python train.py --n_layer=9 --n_experts=48 --d_shared_expert=0 --n_groups=4 --lr_router=0.000475 --n_kv_head=1 --rope_base=11600.0 --qk_norm=false --parallel_block=false --extras=["capped logits"] --init="trunc" --lr_mult_o=2.0 --warmup_steps=200 --decay_shape="cos"
Below are experts of layer 3 (counted from 0) of a mixture-of-experts language model. Rows are named router (the router's row for the expert), gate (a neuron's input weights, with its number), up (a neuron's input weights, with its number), down (a neuron's output weights, with its number) and show model dimensions 0-127. Each number is 500 + 50 x the weight over its row's rms, rounded and kept within 0 to 999. Numbers have three digits each.
Before each expert's rows: a language model's description of what the expert responds to; "comes after" lists some tokens at least twice as common just before its tokens as in all text. This comes from a sample of Wikipedia text that the model never trained on. Tokens count by the router's weight.

# expert 4
What it handles: The word the or The, mostly after prepositions like for, of, to, plus occasional leading 1 in scores or years.
comes after: " ", " of", " in", " to", " at", " on"
router:571459463571498480402477550497499436498470522494531520498452561568533601449580543469534443459558602580540541486497479584538537467480504510542558494481538555507485560515585508509421529424553413492487515446493486521573459544455522536551519561473486458448500507479514523462511497507547475547542431478628530467525433522558400518508464574551574529546494490555577491555454440504507536476444
gate0:488515475528512527559534458528520550413576539593536496446507517519444596651467456517466495508561566564450578517558428509447569530505494479416647512573520505421375529490542531458510504552440582436542506501509474533535489485569413436485435417463549504394581619495450534423513441527480603515581518421577555464513445471510473531445545552470497578453493500532542401429416473443426517519525
up0:476513485492554529487492431463479468422617543507466444514513510475527515582449447469491556436497558432421581508609405552524589555430483438483527468481513461492460552545520592559579556587473543407532415525555580494468502460497531514442582527542528490408495576516423522473597436489511578435491550448537657535502502509475456433458503475463451496434450527515573545505439461447464536560514
down0:475475521389408550501506392558474529480544414469471510531513646435511529438579483571603447519465523421512547512521527400407490505566521524561477486438415540528446439511499566530601548488525479492547505505490503482537462518464605555504507492520522541485515536474453556480483479515473473509534516535524509514554468530472364522533475475451368508467533598491491480508443485554528538374499
gate1:466570538470445522562580512437484445535482546518410567468508567524455450463536509566571476455454498533543518531528470544452448496533441577543494449497503488531529555499481424466519469530503525552512407547568540568618511587511558534502404430375502481532506554478527582518485559460475602429509572553593461416509505510468431584559545441488580472444455563529452502479443400443527592543492
up1:430514424475520582520532514468505386573442476438601414535509443538497462502464511507481486425528550536587510509490546513527569559436593518518543479553523432344504499471499522461520471488477516485532474485494446465509495510571403474604527494463574498547566327427543523428531468521435517501501526439497459480509500473471472556470563484530533506493464479614472554475515459492446504506450
down1:579487496517599423549470541539410531501454494509504532565495513577599507559481523426528561453542463457438487396482486543511543517556443506536555463528501453496456548574541522488526539500526536484515478415538560499461524485492502438471449486565489501609452542441591477509398567459574578452453477444449464606496509577411532464515463493513520479420533522494480490504479557551517544519463
gate2:480490512546506548487456376495562497517470414540505530531490451560493542476377536539533488563559505474494425530528571536411484470391492518451435565448551619468608578480503518463486577509497516574479374482378558456533533545511456529523453567489499535566590510410532555414481410586560473481401576566431437491432507469546477452521559555547549476426505528483492576479551501485481465560508
up2:438479541504487545485421382559526437480493436481529519581529477527484571481442460497523416513561481568490402492575498514523425506463461506520495554416562516469599492445528576466498606592499506507398367526464538419481525464561440526495500505524480532493504492447501465490522409516553486483387594588407477499557481416460497503516536500543513452520470510475522521469577538499491476451535
down2:539455493502458535494533502548518542426531602525467578470497575401468469504454482544482463550418482454491507461483569462589525472482505551473562468511521446415525530471483539496489500518525459453441509555498573474587365539448469598535562559480473543485383456456443539483549494456445488513429467495530519502539470504456517568585462535424541499436503497324440529471417549557553511473579
gate3:583557556543460510479493498504559558527518497518378456486466513507492563502452516504563392458490541440584544454452527487444442488467457572525582512395496504493393455448435513582521434431499534452517455413528514552507525494434477489551489346496521432470575438469464542473474556467431456556538524477419523467441463452478491454531515408534449508517503427533413481488467508537576510499506
up3:535557512520452482486543471453541498501474499517470469505511505502493406497492431502505613479449468470518462490574562457514480467517529515536521520481554447438518434641480540502468535446520486668486529589522587478460485503508562567555455594499486533475430496506459573496532508515489502464483515590500516515543478584577441427552471493519563565447471460401551560605553480408507519540525
down3:610464471525595552421500570505465637439453585477560530527458531467605468581518452512519495479472475459574492574433517493496466445456502480505513495499469519428593522491477481522624475502415491577545471564529513455519551501577479547571438483452527617526564541487585479384470500501542586529541491447577500444460504560568554346613486614612466594481464432521523489545396554501492418460504
gate4:586418579489605500440556566456425495449579455466527425549491420410483496482483435441587522465514434479407552499559493432412582449497512440555549534496428398502400520419416474571540558597435516498501501541502524516597553433594451545452466511516549449500439563437454501563479483462444487554459421443519540604492550524457496575465484491388490511444490558513490455473446494454438449520561
up4:415585463533552510501521443543509517488436506477473553433526471581589495504460497590522559496468534530560499527397460573525448477474580552502415517519555561443591489603602549586447450465550410477550498440453497487506398605503545449509450513530458426447576542502530534453445570534457503439476606493394517510536558563592519466512532488605445417521579501548460514543478579529480449488458
down4:530472501543499490482427530506476487524507527395540546506585530471518536535486554415580542401487564550629505519549566478443494385534553481480532591474399493417497517561511496473504413438386453509550427517516707480505460485557531556540489562497516389493539555422506646591525492504455578598485442482460458510460543406427451441556589514572546467485389529548537517525536594528391484503463
gate5:548462501469534481533452459557555508499615390431580521502515484485421485509561497509492522586471470475517411534470520467449473538563499481564436521480485455512665540444526527506498497423455542504537567506561574466611483441482561511584424597396639521494464561416438446585524484489432468480503420503458521517556545508473495514564506537487387564441510583443418473472446393512598469486523
up5:594480474473480560545395466575506558498533369546526491473480524450424520468537491405433506534459483522526506489437543499477512503518567491562394496513507527567501493486524421444513516570408508355558488556583467531568512498458527487565522539504601541475545601502525515431501470439494404477495402502516477506539557430543501525578434586521461508450496529514511445493489472486495505464501
down5:550578471516499483476487539511577481529430492539423436522498551463445562526554439492497421454550448581483449574492523583605481468494505474519474420452477411518568539512466504566451499568470473448448401507557550440408501469524534478507533506461544573419470512471608537452447501552542560474620528524527562523468507509489497493498506483481488495477514430552500435495507531507548517458464
gate6:466646538532504442473401459477503601472506426468422481425533505404469473549572485405507481555530511486365518518562578481494501464452389560613536501457423511560386443440515466428524467636549464502524506434451539538594507457504552545485501466504472518523475493509503575494449540512625582524500539560429509493531474525451491512513469593499514451467439538497542515444488537579472554474472
up6:512594549597450485525445524589494567495409385505488500410663488452515526572533484504448497580488516450445503489564576462531541464477408522542481561467518580521399494476489489443461465602497487495554539483387488582547563455521546577475525496554458498456540461507442517537515508493604553485448477584416505474494469463405555540473594494511530403457411537497553584491464463520506539515475
down6:508564483442519485474530485515567455521521535530486422563435496536407462610478589479408514477490526476489453516398531495483461564427456550512481317568445500561484546533542503434404531562519575580544517499456437472525385465492500502466445542587467525651477551547551409475493473523441550536457502452611520476428617543485485538531491492497504505466491492458529461464465510547466481487452
gate7:503434497459468445604398527562462495537445585553508606563551524485485625481565539541543497547502537487422477565435444402511503542509551527477464528443502472525531515440508491524533489428575518487529499423498544480523416464413564500504531502495443551477560540524446600605457473554472430541462512519531545475531407525495514494480493490524428478536588502507491502473437592408461452513512
up7:500536505517452536525517480491527514519575425483473479455487572434454396546445522534489480509427508518465504467443476547624492473461486565520490468499514446526469406493454502479534529575495491476549512561460412543578562570454535505533411568520472583451431508481540489472490443475513426412358464543499557524494475509474531490499422520429472454439534501456459463457521481490458464520459
down7:528537427488552566441510438478474453468441494520532572421535417420494455603482481567472417568509491475571548554492486484513476561415537472428484509538409543430505516586504489515440474517552579519487489468519472483519532450559443513460488466505485396436562517466570485530486565476470527564479427511535437494461527450495487481559574483558478445517489449433516467536570512601401566439506
gate8:529521441476469469517492466551483581600571446528497471516392479427557560490513438495573513486503445535465459485534525488413636545481479484559584546465381428487500548516457515517471547535393527442542431482515513470437479481630499491464461532442483446504516609550441532560410530485426484447455523486541452522483382563618435420454447496508453552496534488458525479534461526464504478543456
up8:496628455521479463502533501487537441563534510534527454530469568422528477474571470604559493469517505544542464493523489474598538486478483472514555452408512558522531484572527449453534508480467480483546543458483431430500522579487548536482487484432521407405453500592433528541439486380501450479462480405461519426485426484462475532446444612461503545569379533475563458516493596462545488492472
down8:490586459480495489448421514490451553515481466554537554498380576445609509507507509530485459587451482450490503457495515435469520493529413507484436548517467483564516460535493567508577545378548461569384526580464560550371614533478465588579446537498432492521431497532586535580464479550429458452479500453586570511578503459513463399509463506518586497423497564469452487498473449467421479545461
gate9:510514453537475537579511421386502501553495548476504565447482461446411407490540521475453473510500581477470507535534474554520514493450406466456455491503496500530456520507440579524524435504492453594528483417546464478491533472568384508509477559452566544468492499545542504472554445481571529539579518558542417454512545563480485469489477519515435465542490486487500554524443516475398514485429
up9:475465436466574528468437381482462608556485537543436495496409497576613553494448467583584525470511524457516557463552548542451593455485578495531551568467567466370498510481609481475521515425470551477564532487549542504527408528521582422528476509538409466476542480485488496480482568532408505568424493415507491511439464496471429531600500496466540488510479396569512425550638569516533492508586
down9:444534516550482456561505434383470571565483527394569538474472377460426456528485521478517453498544452588532518427479484505505406480454532522457469590426470445525566531480501562483577435474476462608445514512463572500433515479437494461553552489503534514519550502526517516521480504477422518551493474520433557479504533545415468538486502490535493411616469537429476530414454464472547378508424
gate10:530544507505464455454521492541507416464513506483448470498486544461576401452462517507606631448430443439457450519469442448522507473436639538396501473462577409550548539484411513511513471583578482461530505452492400579565608560529538548497526488438563466535435418534557472497563385513491504570516524477517484640528488552555542546598502456492509611463507499508569527484459524523477491566542
up10:492465516544482535506407471419490524529532530458526556496428526501500551553488474423481400479519496427531465439564481488474490585477384457487519486458474494516442431516487442550530480465519481551501498541524534425392542472459482528440471520424500486446546602466445562457467543479481449490444481499533551425504496474495503486518449511615546577476426458452433489537514420401408521544394
down10:497527433498498471519504534454473477465476515499508580498498447568492483425422451517532540480588415521475494450424461460534456448495539517437525444514538503454461483511519572483491592554443517463524508482438491480534479444553468487456494462538473459522377461480473410487509439465565502508471496552476460590523555414467498619389498537473494554493512524472552452449526493451466524490566
gate11:459477521546446424455616536560541508404425407509514503414531507495364547575485506553515512533560491471454568534470461556453497482548561496455503507568528494533482547565542487545502637416463563551366519483465519561529370482474484464493533593491609450450611600474520506478419551495467550567554482508528499568458548540492492586464449523507505466470512603450511504483552458539539513500531
up11:364480430558549550457560520531436533534441472441533491471520576491546465386532531476582531446591561458533470542469564438613438502432472457500486471490481510456512434384405469512516533455440523457562506498510448435545468520570489545359415529450581538642587509536558458485476576434471455383510514481480462572498498473469498533548568507557536530528519518511538486548474496492478488468541
down11:481413534516584501494470473547465543532503500442580518560458499601446468492459545456498523533456497508528555535510439536581537601466485577497603380471545453515420505496476405440345438509543432461585513429452570546597480492509492488506521535466511440452551485466498494485499469517411514512585469434544460508446446523396502570490497552498505470497528469435527560475539452507467499560473
gate12:529451503570429520563501527482479492512450402430514442496413498427498521491598498544483491477536539459455479488553510508419550511573568491478484510528445540519549544501532460447459479500451622495531481520510529432487527475462502519530525557400528519446477588467411389458561611480505594556397515495495441432576518404452479567566516410557507429530433367505439452484472535471504574459495
up12:577397551531516465485440518426433540443424492449505446476435476489495567563622479531520474489505510487534514486500554498569524444500467496446509493508426512574558453471516493458520463506454462512404462529631419463469454408460521536553461478542516469576439386467556451486514514542471619461443534412514449501501486461428430506594430539618543486587515469512539453488389419466471522469507
down12:622515505466472564426444483521510548504483553497483522431500520434547386505469497526509468519449557546512532414461480435428539488447383589568483584477556486502538453486537551481535439547568506498488487483479481481485500468469518528499509541383458456543442448526542512531502380480527536429522530450509487455494350460564526568401461523395475492475572522516464418394445486485527382490565
gate13:526497552523508591479480565569480550591583493496535505439484493447527528470442614340455530509511556532529498567613509559513483467546558475480496461520463486530490443543579513448506439575559497510464609518436394548451520434504534487490544438462498423428449482500617492480481398493523436512498496482527468423566510509529523516385528457519479529486503554526403472520429516479382581463525
up13:443524533504420487506420532477446521515571535498474476478530527544521368406516563452498492461450564508455421504584471527522521490453574513475448348505505520533565554555558490424439458528493392529444513544578351475547518481434611486450516501482481437445438529561560606487359508452567506423455509501508476453513568594533585483523465440358518485481487555339501458457433515557441439484432
down13:499491558575543480515597439414506383433456549516600559525525556500503425507479544554506496518494553507547512417397484466528503632420450486556497350472479592509565512498605460463413410478502575550525526575540574508438582482471519539544492524477443636472494450482527462502474533545415542502446426493542431455448559400565435500555486554545513434469491516439475539558525485538556558439454
gate14:516572469495497572514525558621480425557479440504492594458588545496436468451389456499523537483411494598509477475482417510495461432399538527486465462406444428483546482459610448522520585465493535545513488519593517409492491546524456569479546502430493447522468502436416465540484480463423535543489426567442469474452431498491574453514576507515465580466520571484456492510466456529557521495614
up14:466488470463503551581511568446512392499492507487449608504541531397530442529423482533507537480427459499448541496491518597494504502510545471441483478561524519518453447481476444543517541446476543507513504472521549491498419523568547459488488630430445551471562610510411530527570568476487448559543401504564476479595508480585529491434481511467476538463491504481437405531458511435610448530483
down14:446428484517501491541530507429433469500410564564511472578521545486561506478576483447517483545530474528468536464488479468521440527548518452447520084551546604526532627477562539493046446538583457516511479460493570445549521447512483542498594518473497511515557538479489481558465465597536486428512409525491447533494562526530397516515519508450464423531483499491465405464519498439511505461451
gate15:543433569523562516513503450405520451543570483442514448452476483518468420589558471523476414493489531527513493594501437463528547414554500526490601487433526496418468520484484510561581445540477478552555533526513524546567472447432553587490450522414516432474467437498511500474464478436515549466504580418391456594575507519400419466512587470452510518517472513488555510536466453445418440510486
up15:427434499507521535535508525516496474582488548465494435512428558483503519439525420459533410546568481434550463522475590513522574504509514508529518523536502488462496435422503523609547457412560477549514484487530502531598552570519501477448409553488529425541540477478519512572526501466539454417548508525570572523498474477493475507610458434478601454469427615496536525502548465529435416429493
down15:490427452582456418438434427486527416417520542527423452540474611466522547448482493452614380411552474449499480535582584522569565564446484507489496453615461473570579488474579513548514542440457344492413598468504493454433551502508548506483537404590483544447497501529552494502491477494540475454495481555570544398450505495576506541569449468487571477515483586480493472548590421452409534639547
gate16:451497486566468535440482531591515483546552475498493549423524445482462531449522494441459529529489530458544494565444454403537565451526520453558571503503528427505435460445454559545494483538527525608474500572459501540549609403504427544527524474500526453448495418475512483500499545506493521454541509428440557550598557560546470448459509457526536469535519500504478580559524507498569536417514
up16:561580535410514444541511476469514532460536446573447505457538432489569486493505547537474550515490624524419434525513566570494413540521586483455453513513485565531481468492497590489522582473509512480515516526518479412462408604459599421526456496528493490459502538462473457467496526487543425500486523522551486445423476439480565484453410475432439491487519467489516466546489530515537545566462
down16:574535507476594505537504563476585536615362453582342503474472407433503505524460533513510568512526492536455450542587515470529523422538494537434481531533505547452575520465513448585556574528442536520412506478533469511470543511484471544430468528413525434471515535485577491567517514411449454569432603508518468469441517423450477474532408515519544507484484530580436446523473583570523464422489
gate17:528530497485552534493478507519503565449466418458488583448465508515569456469532542453474461500521464552566505497456506502552583526479502501599579509427516446563480539478443520434469523366535454567479446533435469472475572496511472562503534571538545376503527508486530500527491548490532456505487526478473524518546529480504474520508612478511503499489488595531623596492575476558454523456547
up17:493562483482474542451406541461579487534484408538404562511438526472463450453545466482486497444529462440479595516494421521470554495524540446568527427455551491614521532519494506467553578473475489431427484542576423477517516513582456459548483511514582537500559531528557482506514566461565468474549471494477452567511556525568527531492559466415468436381568533468542589494571506502479508458403
down17:445494526558461570531478505506449394445572494487549558472451419517530464503482584576486468439474592480445496509484534518529456501486438496356484458446504418477546525553505428467525562467573536489507489413431572567484421541493500599485442512657502439591541471465517543536481464521459491491541513513433554471461522489489534493455456458488561561479529516499449478506557457453468510575538
gate18:586418445556541537514519553567522527563451456562514535489522502390632533495611470482508468526613416497462467537481508494506609510576524476584550514554497462471517487494527581550525496502474575445496437585497529503500459426494430440489506515524614547436570543501438451550507509569474553610478558480528455494460572514527560482560541438493499538522520437511559489491496519427548450491441
up18:530402524518498486471484536551582455508538478555467519543492520495473496522572509472460410529563456491564445499499491420459500459509610384524527536451384538557538486554601521509461560527533453477559485591434493482482466503461480538510504431422553490414456516404483449582461519562394534558463487411463533556523396483512549464482534502582504480454526552528548568415479473575557486462542
down18:437458555434440413482558557564496550548423459430484503525465509446488425534510499505444562474506442555540507526494513582458541535486518434448468376552473498538494421468422508523518432544482507458565498488469517500491502508500550491551461472459527496456496559456438446608432499445516490558499518507538510613566539493500542528427363521524529478587537483527505575540486506566438523485534
gate19:404426513573514575488520426485519516450492511437492549510462460468518558516568521453451385450540519474523453567597419462469531457499487533422470413454497406565462614529495501560528427422513583571419445532538499512522575431545496472509581547511473442448571463510533461496504501485518604474486517447515544468494640491491412581358470498452558500457549507448553417414473473552444439450468
up19:600540443499438497413436560457566453517492477466437532582636598525536431577474525523521511508438558450491491491479543467534504485499437505444519415429442446628411570443541499426451478629509480529512531531518531467465563475536543497450440531428526501413552461381521537575561493440483528404489496561552571389557584515456488501516608506566500448511523516419489515542520602526481507449492
down19:479518535524458504486536527427436445494569468472543472477519541563509484443487505465456440515545426483493478462441497501500506450397509554477506506494496455431545503465532499501472475487500478490491482486428466552448501534474444599534443495533512503573528433468559560377481468447469491557491513533549477464506351505412498428579532517497454482586581477509586486447505508615483460500452
gate20:520515531485458457473568524431481487460420455614638498537525493445522533567544514445441476503420478501519518568436482490541511570528441562522466450478484492545504386542586515470468505448382507494534504530489562444509512492544596524528491516359466490508567573536403484446510488527512407478547447436549491542505528494443502474414509525430551535538515449518459428472506540435548609428469
up20:518515553484520490487517540471511613579540480466583452453495481509500576588553527431436472462517492496484515540441554533460468495400460569554484521539549524516477518492535563547524585533421563483494431508550504410486427391500464511487529479359577480471558621390522560389438440478561502451533509479508588455479570452500520529475512562531549578525494493606500578603474489477508583418538
down20:517511483493541387341525561509400488453525518514504562511546499453518471440464496484481578473505455537469428527559450458531540553501506490534435449450542520465504429517491522470466569496466541490484459544448480521446527569520547570481571458527521527521434456548471437509507511446463466397468499533477503517480526522458533390542468491412579504515455415471490461546538562436418476494442
gate21:487530435579549432460356576559542415503436514528509497493470439475457406458506433478521460525491495506542496566435589508579458516473468515584425545521478660548504389556512472535508424540461552550513499553605549437551534529538463523462493530399479472462491418553467421539474583562439552491465454525488588512523574500498567449508492565516532555497543492398461500441439536546482496497488
up21:564505555506587495512512451571443521597410471570522573540459458512533440565503536528488481464498490507453458432483492526533549422490529388478374516464502565452578497459507508474526477492412469504513466566506472495507488521497543509460620495530433522542572488525520432417527518503421502533535478551478516405513496549590412412502509445404411535444462428426452425493523537533527558481474
down21:500389471454469507476530510473517432448477484509416515512600593524557515601478542449438574552497494497535494497581549436543442430466527417427527495539551455454555492459421514484495597592531372494463496519532516539501500491491479427514525409462472466400486507481493547405505422512468531531516507480420396453422501464537441620451452575446523422430505453425448511531617436478535527433446
gate22:548482351507438504439539579508489460508531535518478416457495545512378462442475461480428490539505536571487483437338465440516511524534602509427511533577524525540540506490481459494510486554492601490613545476474465395438514584576506556458533479461498490480518486397503502533506517456439533372465431513545542493535474492490486528466522538554635587502459525505340423478484509536511434483475
up22:491430420528507482516514505421472435500628524516538489409441419530471486471514425522521455523497579585504482447434436520578556418492543419450551557532544559502474503490507445486458479547448474529466544392511454423462510654536474489433576488461397491446434431433582464494439499561499457485429466435454465513497381454514486539476473460500546583474443482488469517436541553495522554474429
down22:455548565533536579575469476496575514456477591409496543496482448457481542612548473507538519380579495523485426540526428518421545648462523501516406379480543507524574537549501505519338471520591413485507551501411421506449555407486459479465513534564543503490367490549501483538469551463486572559478485565523539466522485497452432392533485457512483558460611472507542552486447475436583424507424
gate23:527464520527470566545508498503459383510508565347502470564582508359531518402514571506551481483539480479492517544367446527525600450447461502533546542481409486443555502492395473507496524454485516375408535533445517484547530395475498455492568510498533508449542456484509507569475385526496475411458501552516510526445408475530490570490490535517515571502476502508453553427528443534491496556435
up23:540468524576489523481462550516441469497530413541436501464525484595453490563450490482438523509538511606486467467548555528445524455494488478413505521469484524515460441526449408495483463590464472547465509549486538545573485446609358526507532468387622522554548474523595484489511552467551468491496532419441449450486415546506532457506549370407482520474503538517566523664429533543471505491462
down23:529457563515517529463450540458525429536478510472452449527499505479502465411516462469464503445484549446493521468353493441539575516503467494460544546558474573521466515541448488460524601518479505485466571545457483441479538500510534525490553519485516494524582447502434431429430406568510520424480547536447561534444461503470549543517468436485552507507493561554489481561526529489508444534443
gate24:501460445580513526493541525493471572428487536449448500428526432492526482507508500443484504602603606536538459484611492538543493527495394553429470511462515470574506589491520491559508484588545476508504527429470492498477497476444521523485406486528514461428456527449550567488471554525481553596473505524512498466448484485568474643486493499509534498497455405409504474522542487541529516448544
up24:468461409511488486573570422570498577474507466535436522489418522471481552545554423472483337541493546549471536519520437405465468563465377590572406488477513488534460503486468425684515481464475490456502431443515470600515475530475520521559523555459607588529375562414331476461547485498529436520570420575573439558472470485503552495526366544477502498526484441432516547562601415475448460467473
down24:524547515493498508564431582503496509471488489513435524533529572464443516524496522568530473516470562453430567483479574527471458486503480505581513440638493539516500527473553514382530572427464505556423592515512436430497482444547531504518493556452489556489431518471553537489555497525542507464494441474523468498592433538427390444521395534542584524548515499471361435468518463559539525505461
gate25:450456514530548447499510498480502508464535508486506389516528578535567527494475453531531432600594480502456544522543370575567500468557549479482512509560520554569507527538481470527550498509465538512457467543533511454527465397444433502448549446546510496447511552371482471454603548485477557497540513462498509466570504537488525521592404494561441491582466496521554471606534478499465440467525
up25:558538554467487502522526480452557450507589485497459513459577583495466521422481515439450457512467552514505442441473456456437490454466523438590441527468511483441575407543459476408550550512490459454393538491493420512538632508495535487573488529451470498518374392501609528513402485537487436491500465457482504543462443551441463552546539569510501585458578509466465468526457595596537531481511
down25:473532509480455531433593473480409469546467464449585471462526445524431531526524462565510470534611530520474517522502461517588496508515493496508449503420571475485442450487499500478494490448505533474450451516546507513477444518514554504554459492458519537564423519513493518488551535510405466481471483481551552503565541460484553567457505505511546556432563494477567457470459516554478438448512
gate26:497624539445515543467422519559541516531459558528591515429570469504420457552594437502458416473517508409522382495440428450551515474487556484589417463539494384517525400478572548494507477485453493451532468496453582450494467476520550516519469440385457513518565478528480554456424571536476520535536472428449559569550454520533474452427423508572457494602553504532471481549496499471604488500461
up26:452500449575511490470570465443434464445591454532426460514441555540547474498459541562585597514531551654459532454526453538475492417471482479372586485486544590560508537496438472485504484526484551532395510492534445569486554497478478416470516495682486488456409497450535442508488471487576461469484522544541375519504559546458584594568505523429486539478494518498558507448461450498436518467553
down26:530406488437374504417519541437511475459544567517430462543467547494520514485488538595532519470551499526513582453528508422500536530445477612442521486540559522438538514638483428497386564524508506536471521532452451518506442583482445515568451485524493481487511457457509519463589469483489450497477509412598473435449461498504476470592484462431463483527462445593562535591502548511442506526521
gate27:450580514513541495485525422384501544507539481449512466427523462545473517409557446465560567596574512522413381590407461435541523564537562519549554516500567579499430497500501466494549598516500353500523535574413541457590370499442504444517529515476456489504473501444487564452473569431422572470543473527447551456494416483529533539558507520447527463500503550461544408496573468558556392595525
up27:415492510571515532472430461507466582522454513385556614460464578461597527403448496508511491548419557513533537442487531553377457318408544523446523496466440527557456461472502379479504522500516551550566562532489496476488462484460439552514485514605551519515563487633559576532563479579501551497447499447550436490487522508491456552479452459529500496452588529501482489494545542475557487452466
down27:407431500516549414583486486457544495597453599468473530438542570527544542450501526569553506560473433454445428505573482423482436477539557540510498666490442507456522546498548569493514491494513543581513458553608505496549504463491533559551448452480566595492479469538515449510489466522535478514501491410522579465419528492523538516607555330451521538466556480544505520568463483414527574414475
gate28:498518392426464499498472594485508528527459524536433493446492499458504489486539482477574469522487550438437586573575545550533427542485442501523578548502544455487478565547581485537473437515476472493544447415531519506493563465529517539475511462426540426591517462529473488492486546430503485444507514542552560450509536456523469522588482409487517501427534408506548504477518467436455495601491
up28:486500567545457515429491452455475526415477487488480443546475483528493424495487459497363497455483503534490489518400479457371440394482428539455439489501445517575491426499350508530538550463535534534450409538449537509503458533508542545531479457564458477445442479454502521472537491519505535511513397451579469547501566486523515429510585465568444604579564526578557519543458475557539542420594
down28:482523505451534554462540510514520431473406412400440555540527467531433581533490519479456455400495458528551451505510539535426562433502397483482470617476527445544477482421496503564577482412521489529544453474470431528532470454455531393540561554513477531504595532429463400461505459510519532562510468542435578412500468465489483475542477484562513551531410619527488533522453515531495380593472
gate29:466633462523529497515485486489464450463545440549532543511576486451467530441637403462452532579505424532517537541471539492586407406613494528586460507493475554400531492467455500534450471471454591521511535602374522427486480503622546498432382442485446606435523507417413509488420514457544512497601548513531495437516526596452510605439494665538499558441454568429497462570415504444476455519472
up29:458529562521511514491400459446530509462564565432436533543460530529503584457378480448499505563513481418556477460600494379546521469525447549592482516391367531418490391502411518472448460576505541504457461525504488499557532554555489448461463498532459509417562505541497464529478468466572474465521518503667495389474480515431595557476478529535483507441560544433562433574476510566539457509455
down29:520509625500441586465511483524515437470360511561551542480464490506496458483526594441470450497486459473563494504460464519526575411472514609499583366497560606539513450544445461495414450584441523425505457453518448474524440486491473425555490477498479453468423552372512420489554472547487444560511421570529525504407439472534521540494530472395436543455510525583479589452538548518498472475602
gate30:552447437548384469485444511530473475524517484545458486599506521469575495596459531475421500511585540499459581489443470348440510446532594458459494515550452493443418478522539436559469473476523429524364505455446496464499453525546500513510556520453601565490544438542440566465607478545514542457502565480470495407500531494539469539498523501435513475509463484458475506366544468507535488469512
up30:535434481554524447432585510449531626428537527406509575509436415492620507606523530513551515490637505561509529528517502510418625539465512462512419439540418470526459527496524408427478430538527484522433450620431487562530478506546600472516547512501575529463590576487488420502507452557518515448535579387459486530434513466508595520511503428467607438433515518454485535435438469470492480549513
down30:482440556572449496406451528527412540535536482563495527497463515531452464505508533459437463499553452479579415497451553554465536570530475472396470394552373475515535555443460483399462437385451435529487389506498448503512469465540482460526525520485527483474557532490465525463585524469436507533536443524529466545669449518465452469565455427490513503536535479430542581419512434414535535487507
gate31:587535430545557529502552609478485497526480444469532444481534528408441488450505442490422586473559484629374464564530444486536526455478620478589493456594552434449617470602479490598535534487543618478587526543475464409477397481525571522598493469510461529567432503455450468578550488435382492517503455484463459514598561483536523530423505556463508561435585501551455604564527504369470543427550
up31:429463526532457579562508490500499550428506483558490563452426415453541585526436573517569432550476549476503561486518549438416446578565474404422518527471462525480439494448517487509456509560462560451525416487501484563432562524493436409436495606535529496425488497514532564523475499529551453533479543415499545520451558456471515493483492431426423404575472508527449407432476514524485457495429
down31:522468527486531558520488587553603524530525556476499434569550502425601542549534472489478589554555587518503468487560505599526489462416579593517496473521469507482440573605500488574375569556467421512438491502522495454519466497530453490521473441512445374459480526493493422505439432507548437457417397518577595456479547412537477480507433506471482494529489612387472503526523549596468554497504
gate32:507467562536465414436488410486563482432527404477402398511532540508477587569517491412510542470504497534464473525584499570576478496582534516532504509542475558523578474472481497484510485560519453479540545501503435562481537410481483393607458493610573576555422479463499444440527499598508558531522545591540511547481513456435379464450509544492477590564496518437457631518533559521557571457495
up32:539553483475560519520524566477498510459518550486582500469553450437526528451529407610429436544566520442519530522584587526473427516516401540473518480465416473459435534469441534419533455453483467539554434485461525480471442542486468499457433528406391522466493417420442499489426522452499500467433511428457513471451421637562484522533576513516549583361542416542425455496457446480414604512566
down32:426423497592548487436452478483529539451514509498500457471464491526425481599456521420522548553547501493577407547464355569499507420527536523445540546552531585509522421452464487497551428555548435438501504474530614543528486564445476467535485462458512444567580396626455551496541388477491440567379485477515519549451492467478443525497511460551474473559497477530496485501524474503577465469518
gate33:484471551437515475499388498500493631447429407562504492481525636503566395520485499458556549449447510485562462535433519503366477510444557438544497529548554391495446465411526511444492588472543548526537437559512488459510576475493505532530481493547541447535509410493463544566485638512497484470519451468471498485510547572451573503442490439459467580434530528519546402439515554459373477454540
up33:494454474436513483503426437524512416554499557463479442483509485530472553450551500558447478519508511443506534610542470497493526512502505539482536530482496552486499471591528491572573487448451558451466525503561610439427503533458585445532529496518421580509545568477502414539452506507467501437532437610555459485463495544494470506485467467524535464487431507482431519532523493501566524533516
down33:565515507442549474414472506529558540426481524518378438515461465623517497542553550464484550417527540329540509553465536521499507537432480512553458540456489502524424524488495534486549504494484471501466468396500609485432443488416468443599484594604522422458551531520541395498454596493432528413448454553524516523492534480505441432493551516558592529556526513521541579518571484505514524554417
gate34:568473424451497433453413446511527523485628486540476490490594474503477541434498545569520573515530518488540599428564509448605521401552496536546496566540413480434461479489630489486476589524447556445475526469494558476448457483533585596564513559443461585438476533487582454567531460579615500500517453469512568476523494533517477546471495537523517528548529494624509533516561500507543542491530
up34:490501611527489496514571579456524526447529590466358547514395408421388458516520639435564456628472469429529477523467485519453465504484470560604423511456546565499543493443514468532543573479485449399546462464589478560494538500515556462516507516578468467551459553479542522537413534533532480437510515442485462569527537532399506510487530496452452527499476602458544427558491530591563433474573
down34:539466447479593525468484469601503475467456427475625502505521455531497461453507476535409511458481524523529598487544524492498527525470526532463649513504471475481501584522553467412529487570545438509464607498441585445471521498506500498537500597417434416487419507425502499457530505541463495548492461498530473467565463503482413472577466468468508550505495497478512619489448518515570489474502